Experts of a small language model.
Size: width 320, vocabulary 24314, 89M parameters.
Experts: 192 cubed ReLU neurons an expert, 2 picks a token.
Below are experts of layer 7 (counted from 0) of a mixture-of-experts language model. Rows are named router (the router's row for the expert), up (a neuron's input weights, with its number) and show model dimensions 160-239. Each number is 128 + 24 x the weight over its row's rms, rounded and kept within 0 to 255. Numbers have three digits each.
After each expert's rows: a language model's description of what the expert responds to. This comes from a sample of Wikipedia text that the model never trained on.

# expert 1
router:145159089152150132144157169135157134118104165108125153110078097133139098131133135092140175131130151129161170123137135132121105138185171120123110118115134138097142074169173146125081099100157075152114134131141129136120132123125144113115080099
up0:101124126099154128170132132120132089131142162095131156101071119145133095109149097129107100142113124166184153135127101150131096104155167128101114129113206102143092144128170120171108112076134125105094102120148126055161113156124146104120157140
up1:167126160115152155134105131161133114085140112118112144090115137155149155158145160142140126135186128098131166114180141143131141151118126148150093157155186076124114122142173108158121131090098143108104097142160119128134139079134103101095070122
up2:131152105119159148130125142140138104115140124152137123124115107112106115150144142103122140183144148105135125113096124148140149132149135117103119141127186078115115104105118171161101132084184097149136110138149143109165108116121105146151129155
up3:134149121133135120118170137148167119137165131112152136144093073114133162130170133115125156146155117133158112127144103114113137117150095098124114121123192145095091091143106138085122129130078114129094148109134131103133137120126173093146126147
up4:072125080090142192139107166131138081112164138128157123121096124117105125211132164112174112093080102153144118108133132137116100110116171112104121112138141127106125110131106116145132122126119115127156097125107172127138123099136138108154102136
It responds to: Prepositions, commas, articles and event verbs in running prose, such as in, on, under, according, caused, led, plus decimal digits in coordinates.

# expert 25
router:118175097154156167127147132131152115103150162117146158086093090132113124165135162101157148114163110165158176095140117142098125145148154122103114109147153124093117097128134146161104143120165119105109103165138141098150097090118143094108102108
up0:099104125147134123108123156149144104126148140122148113105122113160151087127114151127086140106137140143142111106106143143138170162105118135108124113144178094140136140108168133145109121137118148084134104172150176132103146094137158106116088146
up1:127128134127127124090122161127166155112137132091141134109106144159088115141077129124121099149106121137180104110163116062110148106151108153113107144142157112125116150087209143144117111117127121116091136145136094119135127110140119137079140146
up2:125176133119125135141139119139155167120115157106109058146123154165144128127158166122123110156159137100142149137120118137147126143138181093119166151145135121131110065135167127154096147127119144097107144130146099111152162150127112113134094154
up3:089124143129150137155136133103074128140154167091113141140130117111151156161143150092138153097139093125147115150130132110107107156118138088106125155165177089103118120140175131162120204125138174121094151144191157089125115120160116098150084110
up4:125163095131171200135134123154120131102148178135135086069147100141111081127116155136131132132134095117175104157111078136138164094138088163153149107114167108123139120124093149147057136126127151134120155128124116095132103129137131088112141139
It responds to: Line breaks, table pipes, == heading markers and list dashes in wiki markup, especially election result tables with party names.

# expert 14
router:137136126134133108160117151139103121142093114138126111128107125130110172148073149126155134125155084117113169107096133132157105180108123134161122152085114108068128127140147103128147163074171079113173127109125155092126151083137142143104101124
up0:111152089128139126105114186114150100117130175124136116110128102163098099164115149085154123119128142120152135112136103114116098142183163136097182144140127131142078121127136137155066161076107111132103103139148183109151101138144148145150126089
up1:173162136129107136102124148144125124101128151143162128107091094142180116185149123103120147104107123135106127119114114117130107099138148114103109138148193141118089097098160178134077145140139137129115145132156165147124094107158101095140145129
up2:160128084197126158139171099121152124134114159128128160164127143122110130121123198081103110111128134140166131126141104131119154156129121120092112115135182126150073140131113148117095131075138143071107174154156121109149108091108141138130143102
up3:118165115139114173170162122154175137108122142114156121094123125134148105137123167104136124110164113142180162086131105108065098110143133147108129139121255141071127109134134186133113114170143114096111125192141123105135112114145110131131114096
up4:108116080146120119143118163157150126087140152068149126074137148174133139116155106106146107116130133131193121134064123121124105127149146173109092118145172116119132067135161168113098148113170128152132127173139145144132111098107114115165130093
It responds to: The word in, In or with and other prepositions before dates and places, plus month names and the space before a date, as in In March.

# expert 26
router:138087123112115150146091109152088141128119148141141152155144171131144113100107142142071133180095128085141102144115173072165105143109109102138132132108111176175151137076100127066129106110107108143144180126124112147127176178117141157150161132
up0:112140097132115092134152114138130152123177122171135106103155102157140140121119154099120124077111141098130139101122142141092104143159137103114115137137126093096079098090143124094095171113141111116114153134146133083153136090129158091117109137
up1:083113084154134133140141120128137149081133148136167149105081120080087114147123103168123115140132135116108092126141131156099149145134151112068093132150177112119125147135115131176093153092119083144064148149146124129126092146107141126096127086
up2:084143145147112117109124100125123111074141125134137126119164143166091112152124121104147125094138118145113170123135132156117101107148157094118074122118191155128126084118147165130129137104137149115101091172158159108116118122093117098127130122
up3:120202114137121111104155170141156125088126122158153133121107114156113147174122119129120130141172126164109131117112112125107135094159155100113117089126171092087122122153119166171125170123149127136099111147163146133136095130143176078091098138
up4:127128144126168124153135071146136137155124157118102131121129099085144138152170121111170155120092120144105130100151120115158077133141147178102098130123150130113114103164140175168138138159136119131144115139127122122144087118150128121128121147
It responds to: Full stops, commas, hyphens, pipes, equals signs and line breaks that close a sentence, list item or table cell, such as election., (NED).

# expert 17
router:128122150087119137151088113120126131157099115154086089159170121078144146096129098125144139125114128074110133158117120104123166103125099115159156149140129122124144162126116091131175142147122132156144133099104091183105138141137108123123140142
up0:179159128143114131134137109124116139151117170165129101101139145159114149124146140090106138109162146128189129099154137100151192159126147131119090167109154130098156105071148147114133127112158112115122135154194091129109099097071108120117150105
up1:104167082182146122197134135154160140169139147138136119092069104143143126186121156107195149156153122163166146108111143112125148126163127167097094111143150120152148102117156098197106105131159109139126117156135113120121120095131143139130096135
up2:121082111120166162111094107114169110126147127120146127090098119118134166118103119153160113163151149169141109086107136144106123157124149148125123092136107171098087108071181157108154130108144116108148141146112120098123155146141122137060138118
up3:112131127118131117091078120170169124145173135143140105116114164131123117130140147127169116148103150138171155094143089163111133112149162148121137152169166106136120133114187138090078135124135144129130142127097143107152095118118093112113123149
up4:141124123156129136108100145178175134114131132106115152091146127145124181156129130158162156119139125143132134146148127078122116150143155168128139135121151149118113150098110129122119165114125128133160170085139129136142141095157077111124138099
It responds to: Middle pieces of rare or foreign words and transliterations, table separator rows and zero digits in codes, such as Jhabrera, pacified, ENSG000.

# expert 5
router:114134165089149098070147116127166127142123108081152177103117088161126141145147122079107154136106130162123110084175145147122120134151161093099136151136154129170125127150106091144127145101081138129131134141120123143126129151150144104123103119
up0:127187133130149124119131139148177096091150137154167197105119160147140137137142174085169130138159151136138146115152133149099102157119151087100150119130195125074127105162107127142078151127158134116086119115107126090160124090094144135122159141
up1:112130118146157142113141165140128125099132130117127173111108110141130121163117128127150156057133160175143172143133113115102106161144166153076088089162125098158173127079179156115099105130115094127122135160130113096145106120138108126132107142
up2:157145118114155137128134090166123113110102074100127108103152119118099113120125136120164132120159088137114132132113147148111131108148140131128115126120116132130112058100157140169094140141167112088119141140133117108095134134138122134145106117
up3:155110088137129177104163159114128113094181120133146131121093098116132135129124129128149128142122145135153112103120146103138077132131164144147124124125164133103114114128132160141127158111135132115130133098106104092089115128123142155164132122
up4:109122115158164135103169118141166134136167163167171165091127138104131145144172141103096078140122150077131185127130109128124131162111126142090151097144160184146121087138133131152116107122128122153125116145113167080125121130128109094120108135
It responds to: First piece of a name or noun right after of, by or a colon, often foreign names or odd bytes, such as Beng, Oirot, RNA.

# expert 9
router:143133117129137154163149133136138133118131139124136155123116081159131097127124121084144159106131096147147179128114141084141136182139155107080141091126113108109095095083183116168085143170140092118121104142121124138163134129133099127151124121
up0:110155138110148147144141133128123123107156114117123144118111115109084100163135122131129130178092128105163149121121155126090078128173103148143115139137146121106102087085088128104101099147127163129121101165128129129134086155120142105117122125
up1:135173139154175122100131205125131172131138131140141102112082127084128145123081171061171115151153137136147120111131113079157084118220119121152112152095174142158147140097114163119154108097110119131099123143120145100183145105120163107073096129
up2:135140150161130154137111156146088105155108142130154138083124135100085145109140150060174147124131115165115130107125153149139136098169145129133117147148206154145090115143139162174082168078095095102131113181145130098118116141075166095121152150
up3:102138098199134105119144132162138105077127135123159149124142121113122137172120145128149162132090097157116110132128117132099126118187133117118113099164180114115108154104131097167126095169144143125111102094123150066155117083114140108146115157
up4:082173135125131132136134115173123157152159131122157156107112117101080126128138140091197140152123142132143127127187113127122134120132138145130145114159183126145178129133145138115124149094106137121155080131134130148147095147159153146111141155
It responds to: Digits, degree and minute marks in coordinates, newlines and dashes in infobox lists, and modal verbs such as would, can, will.

# expert 24
router:099099095127136130153127109105110107127156127131142101110136131122133163110109159155099162117151161152146125106101106162108123065101118124145113123129079117093129117130093175155129107111124167131164112092092128111147140100154087114154149131
up0:130106135129147177128166087132146076139184117158154157116173104124150097138121129170170113141177125183122122097117109119095123109158121114122117153139147138114118137160145161139109127147118122105122120112105157122149107135102113073155162121
up1:125117109175140148108119094137118131112133159105158151138101112137165150147124146139171154108151093170162166103102139112145116117191167120101117076147134153101130110145118103145105135096130138102122163169163112137153076114103153141117126103
up2:117125113118130134107109178139114101137116178148088123122135122128125132136119116109149109116101111101154121090112143132161096133126099116149087084122166123158120122129114195114134148120130120083103120155128104098119138130125134138107094140
up3:155132105145132111121134134159133086134125115119122142133107138190129109123105143106199127129137156145115122083118157118127110144126116143095147082157157106131068123151131165133111146180125108086124115153149103129134104132126121126102122118
up4:171163131122126130123139130150149144105137103091117191101106118143120161173162129137159142146170154128155141111135108143120109170148135121135144104122137131104121095149137118126138117131128134098103091169159128096164115106140136146126152120
It responds to: Sentence-final periods, row-closing table pipes, newlines before headings, heading markers like ==History==, and section words such as Background, present.

# expert 7
router:157113128156116105116101105082109117109102157143110142165137113121130100135144093088141135085111135140150153157166075109072099124129127121130079121101149157138116115147139106145128097122092104103166149162144158147121136126148146132121083150
up0:161166128121121141102111119115121099166137139109102136131128097129120105145148178099150173104141070152149109135102129131109153154134130136102062110144163147122157055088124161079077128115140156112145096125099128095131130111139116155120156093
up1:113176130170144152085147110089148159072162084135133126106106145107107115162153168142093149165177125099118132105112137129127140131125160098144166118112137121115122105124148153118125097115122141094127122121078114097093159137141148145136158128
up2:111124126138161132112162147129143151138138142101136117144092075149146119106129158122158097115113073138144152143163100148147137133173144120131125124122196144104148109089146119163140108142106105129125144123159137106111115101147118095147125115
up3:109164096117130147165130137138169102103157113113163161072120162126135141156141143149131108154114118149153133090116151131117143140135144146114096122153196170111096122116072156118134122138142129105136115136087137103143106126137153109083125130
up4:141127096126168157090129135130141151125144109139156083115142109140173096109133129120149138181148149178115159124121152096099129158164139128174120140139118125086107134089134152171138119102151112117105121103137120112139146140118156119109158095
It responds to: Opening capitalized pieces of proper names and words after dashes or quotes, such as San, Br, Qu, Mart-ian, Harm-ony.

# expert 13
router:114108169140086121115101143095086143122102093114131101166166141143131121106125104152076117110079127101138079176138146094158139123124095110149135116104120164152140158154123112101167126124102134143145121075094110164104163160155125153171142155
up0:110128116117173131111130096110172169131141149110149155113095108125117098133168097109114129139080108134154142089145140117095109134138128115082150108158182133084085146078146135144100132081172095107101087138104133110179110143143160141128097143
up1:145135098152147144153157119115138140164102169140132143101094097118183168146165140101113106133134098127133141074135104125095139124154146122108136108139180116119138136101139135117142172140119127116113062138130159105143073134111131129076118121
up2:178148089117169099110154145142165120132088125162150141100100109126159126166135126130103130091122144102108135086141143143168114116157136164061124130149154084145105122107135123149093128094205130117103138103178146095134078129128184104155141114
up3:158174107168123167116124156126129148138120156117181129136095136157140144116116169104137177117139116123159162109137135140135099121154138140094115134127208139106144132122125146107105169121143085073087115178121090109121068092091156109102126128
up4:185113136123133144111125100170130179097130143148116106115162159134101152089082140110121110136106108137160154150153063162120131126140111123089129134133127102131105126124117127152138159122132139141112098116174155128141108122101094107134096124
It responds to: Middle or later pieces of personal and place names (Z-amber-lin, Tash-kent), asteroid discovery entries with MPC or Spacewatch, and multilingual text.

# expert 10
router:138164109146145156132150144130173124104154152101159149094102110148112109167136158105148159133158105150147161103135107136111113129163162138094113122157152117096118086122142160134094140131148093100124113154156133095171105093121131089096094118
up0:133120133151141128155131122135128154107184132157125134105110102160192132121114175084135162150128120104172166118148162091099117187169138095080108139117191169109106106070161149111117153151141158067114117174128129104131130130146132069128171150
up1:114104139142109155108122170111154138109143130096138096081124154114122111171115151104109110120087116099183136092125168131097101134169164144117109126153137117147158156116086122130122123143128095142121081116153162146116148155143130088144071142
up2:143139088131140102127126147144131108122100155170102149177099119127116104150140155130146161130128128103183201105113094150131093108140109123090162153178146138132128150177155116127099139137151142144088154121109116138164117098102116109141148139
up3:155120129125148096151141094129159106106116132171135123112136069177163105135172154090119124122140101089155155112139109099135130118114144174141121087145131112078128082126138182139105160121129128164161124105105155084142140122138094098108113135
up4:115148123129149122135104119109152142119174117127130102115112133120146144086136122139105125118147107157152128144123137158157099116167170094149123096114136135106157103112098161155101131129127074145148098161114110147128105158144146140072134147
It responds to: Digits inside numbers, especially decimals in geographic coordinates and table cells, plus line breaks, periods and sentence-initial In, From, The.

# expert 0
router:099125092167163133140104130100102130123135127139122159082156147117097153135171132137146143178148096112139086149115160125122125100142139169121175138128127113084133097115178141120096101146149152122131146124129109094120101108132086114118149149
up0:157096089103142155055132119121129146101161152106193149085108148132140109176124149132117096105106140149180148094145115146128121161186157145115113111133180130109136111139148151115123139153102119100117083105162140066151132123117155083086065103
up1:137130113122108136110159147183131079130137139134159126115108090114120131092107134147104131142148123118161132111131134111119119161141131100150122158141181079117118076139149163165152134143086139115108113114097092103140123156110120101084108132
up2:141118110131168181096144111178155091085168146119123155083108139108135113164088159121145153120097151150137151112130101137154089117167115105096116112127124104122147144089123160134129112130132089134156170138160104163154087128135147152122100141
up3:128165125133135169138113102136152107116132149130118172118135091099092150098103147122109130118126111147156175140139079110116133140091130136150120137103157138137155161155108134094118160089130147138121100152150101150162129113093125105087141112
up4:139141081171126157098168128121165134122097127132151151167111160138084109136144134123086139078148125141162164089167134120119130151162137173107131162155141099107168112133132156133118142126111127141111146121151109109114117120109132106134098105
It responds to: Prepositions, conjunctions and relative words in running prose, such as of, as, which, where, whom, While, Although, plus some table pipes.